python train.py --d_model=128 --normalize_top_k=false --optimizer="muon_variant" --seq_len=1024 --dataset="wikipedia_en"
Below are experts of layer 7 (counted from 0) of a mixture-of-experts language model. Rows are named router (the router's row for the expert) and show model dimensions 0-127. Each number is 128 + 24 x the weight over its row's rms, rounded and kept within 0 to 255. Numbers have three digits each.
After each expert's rows: a language model's description of what the expert responds to. This comes from a sample of Wikipedia text that the model never trained on.

# expert 10
router:143128145093150141088111161116177142127110132146133090133148098119142129103140092125135134080135112122109133092079163154132106101112179132090129138103126090127130124138146091157154128131152096124149103172090135121139129112103084114129189117148139081161102135104143125157156117118095129128092153149154163125154113090148143105097121162155134133123107139088117135109176142154165106132119
What it handles: Clause-ending commas, prepositions. Commas closing introductory phrases (In the 1940s, During this time,) and connectives like to, of, with, after, when, until.

# expert 12
router:102116088118123101121127166128156161172140125109125095136173166153112108142185117106121100120158116147143131159181099112107105151092097128131115163155145122111113152126126163096097128170126082097131142124145091118145105129116161113133133130136122151112110130110095161132090138129138156136124123089161143117136134202115163157091122115105168153116145150147113100143088134148104161114131
What it handles: Non-English name pieces. Syllables inside Indian, Japanese, Arabic and other foreign names (Y-ash-ika, Sh-ank-ar, Kiy-ot-aka), initial Sh, Al, Kh, and position codes MF, FW.

# expert 14
router:130104176119154143204128126112090128091118100116078161111123122087128164150164147141155130151129124123138145105112112143147168130073127108118161130109135140154105141152140163084094113094121109111145187127117113118112123137140120117132100153151106133120152137129134145121092147114178087086134120097125160145099093094121149117122129131145113189124145120165116098106133139120124164123104
What it handles: Capitalised name starts, periods. Capital first letters and early pieces of place or name words after line breaks (B-el-gian, T-or-ino), abbreviation periods (St., B.V.), and School, Year, family.

# expert 15
router:172166161157169156111104135108143154094140159093157117165091125113169105097099134136092114122144142113138115096154145140110099145121135123125172083106128084110101114135115142117143161185103136116107096159087115124157130123126081141145143101114100162114110151142152147167131147142147112164133097150112123121063134103120130096101127103145114133135094124096168128128105132149142129155134
What it handles: Line breaks and starts. Line breaks ending sentences, headings or list items, plus the first piece of a new line and title words like President, Kingdom.

# expert 6
router:141119143115147088124129149134127148178149104121094188142125140107081162139153106158113136111117141144110117140118107085116139085155078131149121151152108109182122105130122099136114175112182111126127086170128118128137144139143170112181144099105099160104161133114157124178132106117129119092130143104114081141110139106101125138121140130133092109129110139139128152099178140142099130102116
What it handles: Media reviews and entertainment. Words like film, album, song, game and review phrasing such as out of 5 stars, plus table pipes in discography and results rows.

# expert 11
router:138128167152132173108128150160190134126123155081187147139139114159099166138110167150097113111134108122144146110126099131147089142141171082141130106093110100121137146169107147135141117149152155111178119098113135123117147159156101153145119127108108143165107131106153098134152174124127107123121175119126094168123156110128120133114157123132104119141081100159172140132112133118123124086110
What it handles: Mid-word roots. Middle pieces of long Latinate words, usually before suffixes like -ation, -ed, -ment, e.g. determ-in-ation, int-ol-erable, indec-is-iveness.

# expert 8
router:098106089124142081130132144131141105142153159082096119128123133126153171127095171133110097148124150156143120107136142142132192151119084131128151153111114130150118172155133083105111170126141157115112086087154110123102123107088127115125091117123157155118145124150121111142138147105093130151134132122085158087129109081082122158124121135113110166142165125159151137113105167139102154114098
What it handles: Word endings and descriptors. Suffixes and inner pieces (-ism, -ical, -est, -ity, hydro-ly-sed), adjectives like American, large, best, and symbols in math or numbers.

# expert 13
router:143114134167120143193135089196146134128125111141132139126127113152131129143145146133136107149158089123122151170161110147101094134087131080148140134138128103134141137122120149106103129073143136113138121088138117139140143137146172160132112143106128158085102121167127100080124177107136136079125133144090146162185100123101109133154119103125136106134138117124094156104140130128109132172082
What it handles: Early word pieces. Second word pieces after a capital or consonant start, usually followed by -er or -ing, e.g. sp-he-roid, W-emb-ley, Av-engers.

# expert 9
router:111106128099082134097131133132134109118131135117074126118122176135141128153133139128170112197121100162162125105137119135122170113169118176147147135124129117120108159135125104177108120089145145110100162138182123164084124162163150126153151123131140086135146141130119137149127079129163099165179129116106143091089103121161113131126119124144127093117163147122100124103109154156125134115105
What it handles: List and table punctuation. Separators in tables, infoboxes and taxonomy lists, such as pipes, semicolons after CAS numbers, country codes ENG, FRA, and genus initials.

# expert 2
router:149135154172114149142126114139147135143121081191175159117109141190100101114113148128125150155094148104110129117168123161125079096139121098120133110105134110118132112096121138112121098129136171138106159131141112114094177124161134170090103136126118145091110087129133100105128160104131125114113125136131112143150135157155104187134135081118173103146130102149129132125107117154095144167136
What it handles: Mid-word pieces, common words. Word-internal pieces after a short stem (sw-it-ched, am-id-st, Gu-ern-sey) and common nouns and verbs such as wife, House, well, get.

# expert 4
router:129139172126137141102088170143072137127137170115159075118106146118079140109076124151144099150149102151131146107114134080107115162141170147083110079108083140113115129089093114141170117139151144126129139148126147126111094149115133125120112108090102107145175168097154136111149113145129113131135118137129123104131102138166126120091086128138113109106104118154150090121159151118152134116137
What it handles: Table and markup delimiters. Pipe separators, line breaks, dashes and == heading marks in tables, medal records and infoboxes, plus labels such as Preceded by, Born:.

# expert 5
router:107156134098129074102126079119090135111150130165121118122147139135111150132140113123133158128123130121128108164098123091145129081161142156139128145151116112130160116091127100150165117150112094178109125119091125081125127092090129142095124127145129056164152165078135151113105103131109162177105107113120149174143121103111097125131156120162108119097146118084147124120156135129156121131129
What it handles: Career prepositions and verbs. Prepositions and verbs after was or he in sports and career biographies, e.g. promoted to, signed as, named, joined.

# expert 7
router:101076118138144136113099143132108127095120139133157151143117151155144140156120116128112170151107150094070140142149126140147101177117115108156122148164155163136113154113177145118126142165075156185138149106108164100095112142106152137117107146168151151138084055131155149146124145151114140129141100097168117160121122137121095108137095113145121094126100149121125116156119122146142116112139
What it handles: Given names and name endings. First names and final pieces of personal names, e.g. John, William, Luc-y, Rud-y, Tiff-any, plus month names and dates.

# expert 3
router:118116100079125098096116118099091140156147116123140135165109160152141147144128107127093131095107122146080137170142129165165121101180113151114108159099101159096116135155123122129112106155098115092145124108164140130149131142127091092131105150179167156114103156120106130161122134140134118102160109124138120096108086114104148098126106142133106115104147124102162095181085119138096126151165
What it handles: Slavic name fragments. Word pieces inside Slavic and other foreign surnames and places, e.g. Karlov-sk-iy, Nov-gor-od, plus pronouns he, she, we and country names.

# expert 0
router:095097099141136083138120086066077136164160174115110142157128168131148082124141135131112134140131132134137125163154135122114149148097121136176115178103148132111111128145142129139131105134110134129081118104157100164125158117096117132101126162105142122139147130137150103136124121149099156118118095130149167151147191116149129095157157116159145125108119132078159146153123118104149129136185
What it handles: Articles and modifiers. Determiners like the, The, a, his, all and modifiers such as Republican, major, National, usually after of, in, and.

# expert 1
router:109111112077088141112160121087100099138136124144087133132103078081093149127134113153102135154121126145163128103120134127132128148118140122120146129108167114115136162133119070126075163099114099116092121148166141113110144148150126131139105130091149140117119119112109158129131043108121119146147178117170082088109136110151133125171127153117136140137117108173130127133125140107100155161125
What it handles: Articles and determiners. Articles and determiners like the, a, its, their after prepositions, often in species descriptions, e.g. at the base, in the district.